Experts of a small language model: a shared expert of 128 neurons.
Below are experts of layer 6 (counted from 0) of a mixture-of-experts language model. Rows are named router (the router's row for the expert), up (a neuron's input weights, with its number), down (a neuron's output weights, with its number) and show model dimensions 0-255. Each number is 128 + 24 x the weight over its row's rms, rounded and kept within 0 to 255.
Before each expert's rows: "raises" lists some tokens whose logits its average output raises strongly, later layers aside. This comes from a sample of Wikipedia text that the model never trained on.

# expert 10
raises: "-", "l", ","
router [149 166 100 101 126 153 121 130 146 132  97 130 120 126 158 148 143 114 116 120 156 151 134 106 143 143 140 103 125 175  81 168  92 136 156 166  94 164 115 130 133 107 137 136 161 159 179 124 150 139  95 161 132 131 157 151 125 119 156 141 114 100 168 152  74  98 127  90 150 167 129 155 148 120  93  80 107 163 117  91 113 134 115 150 113  86 126 129 123 139 135 138 132 111 106 146 153 132 124 120 101 134 151 150 159 110 180 110 138 128 134 154 115  66  96 107 112 109 169 143  96 132 121 141 172 118 187 104 119 123 144 120 174 146 113 121 139 136 110 118 137 141 163 114 127 158 101 159  94 157 150 166 119 127 157 137  92 130 109 110 135 145 122 130  87 111 112 112 130 117 127 177  78 114 169 135 116  92 106 169 113 137 158 129 157 143 102 138 153 128  99  85 143 135  98 123 137 130 125 126 130 136 139 162 150 150 138 121 122 127 104 108 148 111 113 181 162 127 112 131 153 181 143 101 101 141 171 151 140 154  87 120 161 126 133 157 100 111 176 126 140 146 115 122 171 144 115 131 106  97 159 159  94 106 111 117]
up0 [127 156 126 149 127 140 113 139  88 143 123 132 120 119 145 112 122 134 136 137 139 109 130 145 220 132 172 108 121 101  86 111 179 104 139 156 126 107 132  86 133 139 101 144 147 109 139 158 154 125 170 164 125 141 144 119 125 157  86 150 137 115 120 109 137 138 135 151  83 131 156 130 113 124  76 170 149 137 150 190 127 141 148 181 114 113 130 108 128 123 138 135 142 145 144 104  97 129 158  90 121 162 111 120 118 158 140  90  92 132 143 107 122  89 138 150 115 134 114  83 117 132 144 147 151 129 178 138 182 125 151 130 115 145 100 146 113  84 133 161 134 126 149 121 126  98 102 149 118 118 126 135 104 131 144 139 121 113  98 113 120 114 127 104  96 139 113 114 145 127 199 114 125 147 132 172 136 131 126 136 108 149 193 111 134 101 114 152 142 113  75 104  96  95 132 136 125 137 156 144 135 157 143 157 104 109 112  85 128 151 138 117 140 123  72 111 138 119 126 132 145 132 129 167 144 129 119 114 207 165 157 136 134 149 146  83 160  91 153 179 119 121 135 137 166 129 127 171 173 104 108 119 142 153 121 113]
down0 [155 135 134 144 101 137 126 191 108  85 153 129  98 161 194 146 122 121 148 126 126 124 127 108 139 136 150 119 138 135 120 117 134 120 135 160  76 119  83 111 120 115 128 144 134  85 110  94 158 111 127 115 132  65  99 123 130 105 183 118 104  99 150 150 103 155 137  99 117 131 127 146 119 112 126 105 133 108  90 133 115 142 108 137 141 119 147 129  80 124 128 137 124 166 135 126 109 137 119 138  88 130 103  93 159 119 129 121 130 144 151 114 129 119 117 145 168 105 112 139 130 167 133 141  90 120 111 118 127 172 118 126  83 130 127 144 102 148  73 188  70 141 120 134 121 100 113 142 151 128 179 172 117 185 126 143 141 108 108 107 100 112  96 110  81  72 136 148 132 145 128 114 132 142  75 152 103 187 134 125 160 146 130 137 112 126 114 147 134 141 133 143  97 143 137 120 145 122 139 145  99 120  94 120 142 117 139 105 134 118 165 134 155  85  95 115 125 126 109  91 160 133 120 148 137 148 132 133 154 149 114  76 160  92 162 157 102  89 143 108 104 138  85 111 145 125 143  98 101  86 132 153 166 177 114  95]
up1 [138 148 148 122  86  98  99 127 105 149 121 161 139 115 112 109 113 135 125 180 117 160 111 149 157 116 115 152 165 125 142 114 110 116 165 155 183 136 131 144 114  83 145 129  93 152 134 123 156 137 114 146 109 142 120 168  95 136 119 149 114 173 171  85 107 128  98 154 184 119 124 142 115 155 127 119 100 110 153 136 139 105 158 176 117 160  95 121 163 129 126 129 147 169 127 108 135 133 136 103  67 147 145 164 140 104 109 115 121 138  95 119 129 115 104 114 136 130 142  85 141 148  98 116 111 154  78 104 145 133 148 118 132 127 127 121 100 132 150 153 200 127  89 139 128  90 126 118 151 135 123 137 188 117 135 142 102 147 142 165 128 115  95 120 118 180 124 129 143 160 108 159 117  90 155 112  95 120 137 114 155 138 105 113 137 132 104 132 128 195 162 118 105 139 106 146 143 127 151 130 108 144 106 165 140  97 111 100 102 122 124 201 122 124 106 148 181 129 165 136 150 114 153 143  97 120  88 119 113 121 110 127 143  92 127 108 127 117 121 103 128 144 125 151  93 150 102 133 172 196 158 133 149 130 133 124]
down1 [133 118  91 113 108 127  83 126 102 132  60 108  93 144 125 153 110 128 138 126 126 139 110 115 111 118 116 109 128 159 118 143 113 135 100  98 132 158 101 111 127  98 173 165 127 169  95 136 126  84 154 128 117 139 109 119 111 142 142 152 149 140 114 113 119  84 106 127 122 139  81 130 101 101 134 113 122 112 122  72 117 135 129 132 145 110  93 147 144  75 103 129 128 133 128 113 110 149 136 139 137 130 142 150 103 125 152 157 116 133 124 126 109 118 139 123 121 129 105 129 140 139 120 124 114 109 102 167 152 166 110 121 133 143 138  96 103  93 133 104 128 151 102 134 116 159 108 164 107 147 125 106 120 137 102 153  90 112 117 155 108 145 130 105  88 115 127  85 183  73 128 184 172 131 172 135  99 123 146 134 154 137 112 140  92 141 158  72 123 129  87 162 122 152 130 125 137  95 183 122 142 163 103  90 116 123 124  88 114 110 114 114 151 149  88 140 108 134 206 173 135 122  97 101 104 147 109 206 173 133 127  86 137  96 129 142  84 140 155 116 132 146 132 167 115 129 133 156 144 136 122 183 102 122 109 122]
up2 [124 113 175 112  82  88 135  71  79 134 127 142 117  87 149 138 117 110 121 135 141 145 114 108 175 117 156 157 104 153 100 134  93  96 136 118 132 126 131 122 110 100 144 134 133 116 151 137 126 119 109 105 150 103 150  70 106 158 133 136  79 143 138 108 135 130 103 163 123 133 154 127 151 148 147  97 135 145 119  86 134 103 115 181 101 125 134 160 138 111 119 130  93  98 168  94  87 150  93 115 117  84 125 166 125 130 160  96 147 148 102 141 152 142  88 156 130 153 135 102 108 129 168 116 115 122 155 145 143 117 129 169 166 145 122 128 115 138 112 140 129 156 101 157 127 123  78 123 137 142  94 167 108 127 138 107 140 170 112 106 150 105 145 106 103 164 131 147 155 161 143 151 122 147 119 127 196 102 124 165 153 125 100 156 165 120 149 142 135 155  87 111 144 101 134 122 124 124 110 118 130 144 119 139 145 102 119  65 109 142 137 122 126 119  86 131  62 128 133 127 155 163 124 165  91 142 127 151 135 139 145  87  99  76 109 143 112 145 111 143  86 121 118  94 144 123  96 143 157 130 146  89 155  92 115 155]
down2 [119 171 150 134 144 125 146 130 146 135 114 155 141 167 162 128 136  66 134  91 138 150  91 107 127  98 110 137  89 131 124  96 148 123 120 129 182 123 114 119 120  95 161 159 186 160 169 132 100 105  87 164 128 147 159 174 153  97 144  89  84 125 126 112 133 123 112 183 135 147 111 122 113 136  81 124 151 104 133  91 104 146 166 150 123  54 119 111 158 175 113 102 162 150 139 115 109 140 132 121 114 126 200 109 140 146 171 107 115 106 113 114 104 127 153 136  91 110 148 122 114  81 124 112 106 124 147 151 122 103 131 120 169 111 124 177 116 119 116 111 149 126 138 122 135 152 129 134 148 160 106 166 142 124 173 125 122 133  90 138 122 116 107  90 114 120 135 135 130 149 146 177 108 134 139 139 113 130 104 122 119 140 124 138 150 118 114 118  87 100  93 122  71 132 127 128 103 132 123 151 154  84 116 106 170 150 112  79 137  99 114 127 121 120 129 203 123 107 143 137  96 152 102 122 129 126 115 150 109 126 141  87 151 141 114 153  94 166 138 167 115 129 126 113 131  99 143 127 123 162  99 127 121 127 111 122]
up3 [118 138 111 175 107 104 105 146  90 168 147 108 148 120 142 104 128 151 121  99 102 129 119 164 143 121 158 161  91 133 112 135 130 125 120 122  99  94 160 151  92 202 109  94 108 155 142 164 137 109 138 155 136 132 161 149 164 117 173 179 150  99 103 148 138 107 112 103 129 124 129 115 131  96 127 137 168 115 148 167 156 128 144 147 110  83 137  82 139 121 149 110 186 137 124 120 105 118 157 129 164 114 131  86 164 140 104 145  85  83 138 108 145 111 132 114 132 170 171 116 112 119 156  87 175 117  96 123 108 130 145 130 146 142 124 111 119 102 110 110 168 105 131 121 122 117 108 106 156  99 147 147 133 122 129 140 140 129 136 143 176 160 139 141 111 143 121 141 159  98 117 133  69 139 121 109 167  89  80 152 150 131 112 133 153 126 145  89  96 103 178 107 138 153 101 121 150 151 137  99 122 166 143 196 153 127 142 144 149  88  62 121 114  97 110 120  99 124 113 151 119 118 123 147 125 113 142 131 116  70 139 108 124 110 134 162 106 147 127 159 128 126 136 123 133 143 144 134 117 132 107 138 133 113 116  88]
down3 [130 155 163 160 150 123 107 110 136 118 151 116 177 125 110  98 118 130 143 139 129  64 114 134 109 153 148 208 105 115 124 145 141 123 113 147 144 157 163 164 120 148 144 160 109 137 124 124 124 167 104 123 103 157 118 124 108 167 111 136 157 101 114 146 153  91 118 161 159 138 134 143 151 124 153 117 118 104 140 163 143 136  98 157 137 115 157 148 108 106 142 144 145  79 139 139 106 125 101 166 166 113 135 116 144 180 180 138 126 162 129 141 122 121 111 128 106 174  95 120 141 138 146 127 120 134 194 125 125 131 149 127 148 147 144 147 109 149  93 125 122 107 163 127 107 134 131 144 105  75 167 120 114 122 130 127 118 162 130 149  63 125 140  75 100 134 113 102 102 181 115 142 132 106 131 112 110 125 116 152 140  66 135 103 141 117  91 169  97 142 147  75 147 154 122 146  90 105 116 120 167 144 168 114 157  99 156 134 142 148 104 147 138  70 136 105 111 100 115 151 135 136 134 123 165 154 127 141 108 112 139 141 151 151 141  85 139 115 146 160  69 119  82 117 116 135 147 125 126 122 135 125 154 141 111  90]
up4 [140  93 131 171 133 126 132 111  81 136 167 125 161 108 152 128 126 123 119 127 187 122 152 118 121 128 145  65 141  86 162  96 114 165 171 130  94 150 106 166 105 128 124 155  88 158 101 143  96 127 109 161 130 120 159  95 135 143 145 121 126 105 148 111 157  96 108 114 161 147  83 132 125 145  95 149  62 115 119 176 143 119 117  96 131 133 171 128 140 128 125 113 135 118 121 131 131  96 144  90 132 111 116 115 117 109 154 132 127 111 114 171 181  60 127 141 122 147 127 121 101 152  82 110 167 146 103 154 136 134 136 115 137 143 143 161 140 136 124 110 131  97 143 143 120 109 129 109 159 133 134 123 114 171 107 130 103  90  95 121 165 133 116 149 188 127 114 181 130 161 133 155  78 103 155  96 136 155 124 150 180  91 111 130 136  82 147 126 125 121 173 138 152 139 173 125 124 111 138 126 124 116 102 133 153 141 104 159 134 124 148  84 126 125 125  78 113 141 120 122 125 120 123  72 105 116  78 135 129 134 131  81 151 156 134 103 119 124 118 139 149 137 134 125 156 122  96 131 120 153  97  84 118 111 143 151]
down4 [174 122 137 121 170 133  93 138 125 118 120 138 156 171 150 127  98 130 167 118 137 113 105 152  96 116  88 124 120 104 122 131 155 151 156 121  96 147 108 140 131  96 141  84 103  98  98 135 156 116  97 155 169 106 100 136 117 115 133 115  74 114 121 131 141 129 119 174 128 112 159 106 149 128 111 124 114 116 138 151 146 132 142  92 152 138 137 166 113 138 135 133  68 173 174 141 143 138 191 137 140 145 110 113 131 105 124 128  93 118 118 136 112 183 128  93 106 138 147 153 116  99 173 140 146  83 115 174 137 162 108  86 131 134  84 152 149 139 114 101 127 193 127 133 136 109 149 147 127 124 148 111 138 152 161 116 129 126 128 131 134 107 136 105 159 132 145 148 130 130 120 111 114 134 129 107 115 109 134 123 160 134 135 140 123 138 161 116 144 124 120 160 122 130 149 106 109 168 108 165 104  74  93 101 117  53 103 108 164 128  98 146 119 112 132 149 153  95 118 149 133 165 131 122 148 172 142 116 103 141 178 139 137 174 145 118 116 107 112 153 130 103  86 129  74 122 140 109 163 190 105 105  90 104 103 112]
up5 [114 135 115 151 164 141 119 138 131 159 150 104 165  97 145 119  96 138 133 131 122 112 116 136 113 122 151 188 122 149 145 143 113 157 105 145 113 102 100 158 113 145 106 123 136 109 122 139 168 133 100  77 124 110 104 132  88 120 183 100 138 103 177 139 135 127 159  59 126 100 120 120 124  84 139 115 119 134 111 123  93 150 104 138  85 172 103 153  96 111 140 140 105 127  88 145 115  67 122  72 112 133 109 120 158 109 172 121 154 150 134  86 130 165 113 142 158 170 129 144 111 116  84 129 121 143  99 110 134 127 137 152 122 129 186 160 138 169  90 141 161 144 138 150 130  99 116 156 132 123 143 101 131  98 137 114 105 166 124 156 127 156 129 151 121 106 155 118 131 124 129  89 117  67 124 131 100 141 140 144 111 132 141 150  93 125 150  96 126 136 167 121 160  89 159 130 143 141 115  87 124 166 186 126 115 142 150 126 170 128 107 145 119 118 135 138 174 101 104 154 151 128  98 116 129 131 170  87 106 147 104 138 146 137 170 116 125 116 115 153 141 163 155 116 160 148 122 127 126 152  89 152 133 146 173 130]
down5 [115 132 140 131 122 111 120 146 141 135 117 126 114 140 129 149 106 128 129 133  86 133 145  81 136 122 143 148 109 167 109 129 165 160 150 155  91 164 176 125 135 153 134 144 109 117 100 104 135 156  86 117 131 186 157  93  99  92 154 123 187 123 116 123 112 124 191 131 135  80 103 108 145 118 130 134 101  86 121  92 124 137 141 146  98 128 124 175 147 125 127 169 163 129 125 114 107 121 113 134 123 150 101  75  97 108 151 123 106 186 116 128 133 148 157 114 106 146 119 115 100  97 157 145  85 145 102 131 155 143 113 149 112 104 122 139 141 124 130 109 140  84 109 143 158  95 138 135 103 126 138  99 135  80 118 130 101 138 115 201 123 149 162 145 122 157 186 121  91 108 108 146 115 105  83 122 137 130 145 127 168 126 131 119 153 120 122 122 120 126 165 144 128  97 135 147 129 188 108  90 168 134 114 162 123  90 141 151 144 113 148 123 102 130 137 140 122 128  87 157 133 158 144 126 111 109 101 105 111 143 126 125 124 168  98 141  97 109 100 135 114 153 162 146 147 125 141 128  97 141 157 166  94 169 155 194]
up6 [158 143 121 170 113 125 124  87  73 144 119 112 108 128 138  65 102 146 155 121 126 134 100 123 167 144 131 104 105 110 129 129 109  72 111 140 172 114 148 145  76 127 181 121 105 110 179 127 136 157  97 157 154 148 128 161 118 127 150 162 137 102 121  98 123 117 130 111 110 181 170 139 122 128 115 122 120 151 130  96 193 157 152 156 144 108 117 131 150 135 131 108 162 132  84 121 157 139 136 149 140 129  96 163 153 104 146 107  84 154  86 138 120  72 111 116 141 152 109 101 109  81 145 139 115 146 172  92 140 169 118 134 141 124 113 130 139 150 142 172 100 105 128 164 131 104 158 132 100 118 174 128 131 122 146 153  95 124 128 127 143 101 150 148  91 140 119 124 199 151 124 106 120 132  95 125 104 123 109 158 124 139 114 133 150 115 156 139 130 153 124  85 124 118 150 158 125 147 120 160 135 132 156 170 112 156 133 144 140 125 144 134 124 103 116  85 137 113 106  85 101 159 121 120  85 148 128 152 171 139 156 139  98 104 123 114 128 110 130 130  93 153 154 128  90 114 111 120 115 154 147 134 147 152 138 183]
down6 [142 127 125 148 129 134 150 118 132 111 112 177  98 154  99  71 145 143 145 156 122 111  97 147 130 102 109  85  85 160 172 131 137 143 122 140 157 129 131 127 128 136 204 161 104 107 125 152 145 110  90 118 143 138 135 118 120  95 135 150 157  96 136 103 114 116 137 146 118 104 108 127 128 125  75 122 129 123  89 112 135 136 143 121 157 107 135 127 126 145 116 147 122 125 146 156 125 141 116 146 104 122 120 166 153 135 147 121 136 107 133 101  85 137 128 135 123 107 140 162 114  60 197 145 145 133 127 130 116 136  73 129 154 105 129 139 129 176 158 120 175 123 143 136  84 122 146 139 110 122  95 110  81 166 168 172 166  99 140  82 117 131 168 119 124 107 144 145 117 120 127 138 144 107 103 131 100 146 133 145 145 119 155 159  85 129 149 135 121  84 120  76 127 130 104 104 109 128 153 106 121 108 130 122  85 187 136 128 117 130 147 113  66 117 105 156 136 101 116 110 125 129 113  98 146  77 130 138  85  71 127 163 121 130 142 160 132 140 164 120  99 116 124 106 141 123 116 117 161 137 135 210 128 140 128 137]
up7 [140 106 145 193  68 132 168 120 136 103 118 106 171 118 150 120  98  68 120 138 128 132 125 117 109 157 169 103 160 111  94 134 157 125 112 188 111 128 127 148 109 120 112 144 131  54 139 113 122 138 139 168  90 163 146 129 124 113  89 123 137 186 114 124  82 119 141 121 139 153 162 121 129 117 111 146 139  83 100 131 132 106 104 164 132 138  99 115 144 135 124 111  95 146  75 139 125 101 116 111 163 119 146 137  92 138 164  97 102 111 140  98 128 160  86 114 114 155 120 129 120  95  88 106 146 126 129 114 173  92 133 138  72 110 150 171 145 111 111 159 139 109 117 191 105 135 145 122 164 184 129 147 132  85 117 103 142 145 140 133 157 117 107  89  91 109  81 154 134 141 146 130 101 138 111 104 144  98 131 133  96 117 130  93 142 135 102 122 161 136 151 156 132 138 125 129 148 166 155 159  79 130 129  93  93 140  99 120 140 113  97 147 102 140  91 133  81 147 131 127 136 124 112 142 122 144 134 144 111 152 158 121 107 142 146 130 121 129 109 109 140 132 113 123 132 112 149 120 126 129 144 119 162 133 102 169]
down7 [129 128 125 170 110 134 125  97 157 138 134 152 135 113 124 139  94 133 123 166  98 116 155 126 160 123 136 121  98 133 124 104 143 123  96 138 121 145  96 124 152 120 151 142 185 131 164  97 107 144 122 150 104  82 147 134 140 118  83 181 135 107 135 121 111 110 115 147 137 133 158 171  77 120 134 120 152 121 119  86 139  91 137 119  94 122 113  95 117 154 141 164 110 149 143 164 136 130 137 159 127 157 126 109 147 142 137 118  73  96 150 116 133 105 119 104 124 163 145 132 123 114 142 126 109 142  95 105 135  80 132 120 161 124 136 109  89 166 101 145 125  97 114  98  80 131 157 105 163 128 103 168 108 137 158 141 123 157 152 135 132 114  94  92  88  89 110 127  89 120 206 106  66 131 118  92 167 117 100 107 102 136 175 105 150 124 104 165 123 150 137 117 166 153 127  99 162 134 108 119 139 141 174 101 126 132 175 136 120  84  77 126 153 131  88 142 127 138 126 171 106 113  91 101 118 144 108 119 137 128 141 119 169 175 151 133 147 154 138 131  87  95 129 129 100 146 116 168  98 118 129 129 144 135 115 130]
up8 [133 146 148 112 158 124 148 115 134  84 117  84 133 142 148 114 131 149 138 137 128 144 146 116 154 118 109 158 123 156 146 111 122 122 112 137 161 120 172 103 139 129 144  83 135  85 154 114 114 133 110 178 120 154 122 133 113 128 120 127 117 169 131 146 143  63 136 134 112 131 126 121 132  74 163 150 164 187 144  91 139 140 169 108 141 142 105  92 105 144 177 136 150 131 114 167  86 104 151 116 124 145 121 119 131 137 159 135 118 173 109 155 144  97 124  98 135 150 122 129 121 134 163 174  81 134 166 107 165  77 125 146 118 135 117 160 118 120  76 120 153 137 144 160 114  97 122 111 106 115 130 105  91 168 178 105  78 140 140 100 119 110  89 107 132 141 158 126  86 129 163 135 134 121 122  98 167 118 137  72 111 115 151 111 126 111  95  99 157 109 136 114 123 100 167 134 132  84 156 154 127 124 142 149 179 134 147 116 129 133 146  94 129 100 137 101 142 144 112 133 108 112 123 129 126 183 119 142 155 131 117 107 132 129 144 104 136 146 171 133  98 148 136 116 117 107 145 131 129 156 179 146 148 121  55 170]
down8 [156 166 137 144 135 117 105 129 135 103 121 114 117 160 131 126 129 130 140 130 111 115 122 120 112  99 160  76 114 163 127 146 186 110  87 125 140 132 150 123 123 132 129 150 117 143  96 110 116 107 122 131 142 141 100 139 151 149 119 109 153 140 143 127 144  97 121 124 176 142 124 135 127  79 131 105 149  89 154 127 145  95 110 149 135 105 122 150  85 165 147 141 154 125 139 112 109 163 123 115 136 144 120 126 140 152 171 114 116 138  78 109  88 126 112 106 132 127 113 127 162 160 159 149 129 145 148 136 105  84 110 155 121 130  72 118 134 166 138 104 150 137 125 102 125 120 106 130 126 141 105  73 158 169 142 117 112 188 107 107 120 112 124 128 101 154 127 133 162 120 177 114 187  93 145 105  73 116 137 128 143 143 109 174  93 137  90  97 169 104 136 117 129  77 145  89  95 121 156 120 119 131 125 135 116 168 125  80  80 122 169  75 145 141 105  79 130 138 112 138  95 137 111  96 106 110 154 138 155 132 124 101  99 127  57  97 116 145 119 155 128 141 115  96 188 132 139 163 128 103 117 103 149 115 110 158]
up9 [116 115 132 129 153  86  94 148 187 111  97 164 159 119 146 153 123 125 125 124 132 159  99  63 116 128 136 179 134 107 139 120 175 101 112  98 108 143 121 137 106 150 136 159 108 117 124  78 116 118  86 110 135 111 164 122 101 105  90 141 147 143 143 115 195 127 114 117 152 139 118  78  91 117 143 134 129 148  84 162 104  87 132 143 131 155 141 174 148 154 143 101 161 128 126 102 131 152 143 182  87 131 119 111 145 162  70 153  83 166 162 107 131 136 119  89 147 121 156 112 136 132 106 121 123 163 128 144 126 140  96 127 126 170 162 169 146  95 131 131 160 110 111 125 145 108 104 126 125  95  99 116 100 130 129 119 153 136 116 102 117 107 118 135  88 199 131 121 129 122 121 158 126 141 149 137 148 100 102 125 152 153 125 132 102 168 130 149 101  88 122 123  96 123 122 125  90 164 148 100 146 150  93 128 168 158 131 119 124 143 124 139  69 133 164 144 110 139 150  94 100 178 123 143 129 134 143 120 102 110 107  90 147 108 152 140 118 143 102 151 157 160 120 123  88 132 131 135 135 143 144 139 129 138 148 134]
down9 [132 100 102 121 128 131 154 129 124 146 101 118 138 126 117 180 148 129 111 114 125 125  93  91  81 173 168 140 181 168 148 131 114 131 140 133 131 154 129 169 130  73 139 179 107 128 100 123 123 119  86  72 142 124 164 165 151 134  94 123 106 145 159 137 140  94 113 182 110 135 155 145  83  80 136  72 125 147 124 108  90 119 157 138 113 130 129  96 114 106 108 139 112 131 122 123 135 129 150 117 112 105 132  58 136 139 157 169 139 140 126 149 143 128 113 143  80 127 146 109 112 102 104 158 118 153 128 146 129 102 138 116 123 152 167 117 147 138 162  97 114 173 147  97  74 121 177 131 113 127 120 171  87 152 110 157  90 117 119  92 157  80 127 109 155 140 151 126 123 144 144 161 131  95 130 125 139 116 136 171 108 185 126 147 132 132 138 163 122 100 106 131 112 105 115 152 121 130 140 157 120 153 108  93 135 127 134 136 117  85 133 172 113 110 114 126 121  89 119 129 100 145 147 145 117  85 159 117 168 123 118 144 129 158 148 127 101 146 141 138 112 131 166 160 103 176 168 126 132 128 116 136 156 126 136 109]
up10 [116 116 132 114 123 160 109 119 124 115 109 121 109 135 138 157 174 162 139 130 100 121 158  76 120 171 144 145 119 155 111  95 128 100 160 136 123 130 126 142 116 147 100 125 127 143  97 115 168  83 116 129 154 129  87  92 132 166 118 131 118 157 115 127 105 153  90 100  88 110 138 134 114  90 145 128 106 107 127 123 128 180  97  88 202 181 132 141 140  98 151 105 151 132 161 137 116 115 120  89 168  79 170 162 117 145 109 132 110 146 148 168  72 114  96 136 141  83 130  99 139 161 140 140 166 181 125  97 107 125 178 113 164 102 131 129 142 112 120 146 108 119  65 152 111 131 134 132 122 124 120 167 112 120 159 133 148 194 130 151 137 137 107 142 133  99 138 169 117  96 106 133 101 148 147 117 166 153 132 138 152 120 103 143 125 148 140 130 131  91 118 148 137 128 119 101 154  85 136 123 143 136 115 224 101 122 139 119 140  86 139 128 105 112 143 143 133 117 150 120 137 164 127 128  87 150 150 122 153 147 154 133 108  97 107 151 169 118 140 129 121 130 138 122 118 129 152 122 135 148 117 137 125 157 102 118]
down10 [ 91 156 165 132 102 126 148 118  94  81  89  95 144 105 116 131 145 116 115 175 109 113 137  99 137 134 133 133  94 132 102 123  71 134 147 160 121 113  98 124 160 102 149 124 126 155 102 149 210 104 153  88 126 125 139 128 148  99 108 138 107  83 154 125 115 109 126 135 127 142 144 126 176 119 143 151 116 118 127 115 151 132 126 131 119 165 102 128 113 143 133 168 119 163 129 165 139  98  95 136 159 116 131 164 186 105 121 138 172 110 134 124 134 105 115 117 132 162 132 101 138 150 134 145 143 155 162 102 114 146 126  79 160 136 154 131 148  74 125 122 121 151 110 153  93  70 103 110 119 102 139 136 146 143 115 102 127 106 149 122 114 180 157 143 126 122 160 138 159 119 113  86 105 145 133 115 115 127 154 110 102 116 169 145 166 101  99 155  98 138 110 198  67 164 130 133 143 157 115 123 130 131 114 153  92 148 130 150 167 147 101 117  99  95 128 129 122 135 149 105 129  91 116  95  74 138 131 133 102 144 101 116  94 126 155 160  85 146 143 113 148 138 111 101 112 102 131 111 119 136 156 103 126 106 117 163]
up11 [146  80 122 175 117  90  91  50 135 147 144 169 113 117 122 101 127 129 108 129  97 159  96  98 149 134 116 103  94 143 132 137 125 141 125 145 110  96 127  79  83 106 159  39 115 148 130 127 101 155 115 128 147 121  93 103 143 124 159 140 118 174 156 128 145 127 121 157 157 130 133 129 114  89  85  95 103 118 132 171 126 152 152 163 115  70  97 147 113 135 204 136 122 162  72 122 115 131 166 147 143 166 103 157 127 119 172 140 140 138 156 127 180 159 142 153 155 110 106 135 117 128 127 127 108 148 150 149 145 121 156 133 124 129 151 150 153 164  97 142 131 130 115 100 173 118 104 130  72 127 118 127 147  96 134 122  96 111 172 163 118 148 123 108 103 133 136 150 138 139 129 157  76 140 139  97 131 151 169 171 100  89 147 142 106 144 116 110 102 143 147  99 115 119 141 127 118 166 144 119 125 148 105 120 131 110 111 150 106 127 133 108 168 123 142 151 148 149 158 156 149 124 115 132 109 152 128 110 155 115 142 113 130 128 148 156 134 129 118 109 151 121 133  98 152  98 119 105 134 128 146 106 118 118 150 129]
down11 [143 146 139 142 131 141  96 129 117 145 132 125 116 115 101 129 146 153  88 137 146 182 128 123 117 109 134  46 121 122 110 117 127 129 138 162 135 127 107 135  86 122 141 137 115 105 127  89 143 147 140 105 129 147 111  96 120 151 146 138 125 102 125 129 147 150 105 189 125 144 143 144 110 130  93 101 103  96 128  87 130 153 108 120 131 124 104 163  94 130 165 132 136 124  93 141 129 135 173 144  98 108 150  90 110 142 121 142 113 107 126 170 108 102 129 133 112  77 130 125 101 138 126 130 192 155 167 155  92 131 119 121 133 108 110 107 140 149 115 118 148 120 122 110  77 119 118 126 145  96 151  92 110 130  81 129 161  94 131 128  84 150 109 135 112 204 161 123 163 101 146 153 102 151 122 112 141 133 133 141 125 139 124 110 133 107 177  86  82  59 128 124  74 119 105 121 159 175  81 119 159  80 166 116 151 147  97 129  88 115 108 105 129 158 172 138 108 109 150  94 118 157 115 150 107 130 115 142 156 152  98 107 104 160 121 124 156 130 122 110  96 109 121 122 110 104 142 147 110 103 145 142 160 131  90 108]
up12 [ 89 111  99 154 117  78 117 128  86 149 146 164 143 141 111 128  90  99 182 162 145 121 150 126 127 125 134 155 101  93 115 149 124  68 110 124 133 102 171 125 122 174  79 120 122 177 138 126 126  94 134 120 150 134 132 153 113 157 140 132 129 136 113  99 131 105 144 120 168  77 109 150 143  35  81  94 136 168  82 153 127 125 144 128 119 138  97 115 141 143 120 174 154 100 123 116 110 146 126 135  97 155 131 117 150 123 136 137 104 137 136 148 128 133 124 105 135 126 127 104 138 116 124 137 115 152 160 141 148 103 151 149 132 119 147 179 168 113 131 171 135 140 113 106  73 150  77 125 100 108 136 142 123  87 122  75 113 133 153 151 116 150 150 158 105 128 141 127  80 123 113 139  72 161 130 115 137 110  82 149  97 124 171 159 140 107  83 152 140 105 149 134 146 161 123 133 142 134 123 126  77 134 144 144  96 125 145 153 140 116 140 147 131 136 119 129 131 149  90 146 137 107 146 166 100 128 147 146 145 109 150 122 161 111 121 149  96 112 141 147 107  90 104 141  99 143 138 121 114 126 180 115 110 102 161 111]
down12 [181  96 115  97 146 117 112  99 122 152 145 110 178 108 156 143 136 161 174  33 129 165 133 122 172 131 110 137 116 129 110 160 132 145 140 113 146 155 116  88 131 138  90 109 128 123 138 151 148 143 143 116 137 172 140  84 146 134 139 114 108 123 110 129 135 130 154 164 158 127 106 144 149 116 160  79  88  88 107 101 111 143 105 122 135 145 172  92 138 117 143 154 164 110 132  90 134  96 120  90 142 135 184 108 127 119 175 133 142 105  97 133 157 102 151 103 100 120  79 158 129 156 112  98 143 121 149 143 111 168 117 136 142 151 128 113 138 175 152 118 107  90 119 118 140 157 108 154 119 103 142 149 130 126 154 119 111 147 102 153 143 160 148 125 121 135  66 103 182 128 149 127 123 135 101 118 114 153 108 166 117  81 175 112 124  82  85 132 111 147 171 168 115 132 133 134 150 122 118 120 139 127 149 128 167 121 129 134 137 140 129 115 159 109 133 134 137 138 115  94  94 122 113 130 150 141 162 162 149 136 118 120 177 128  97 142 106 104 128 164  95 157 104 136 102 166 115 108 111 128  97 127 138 129 155 115]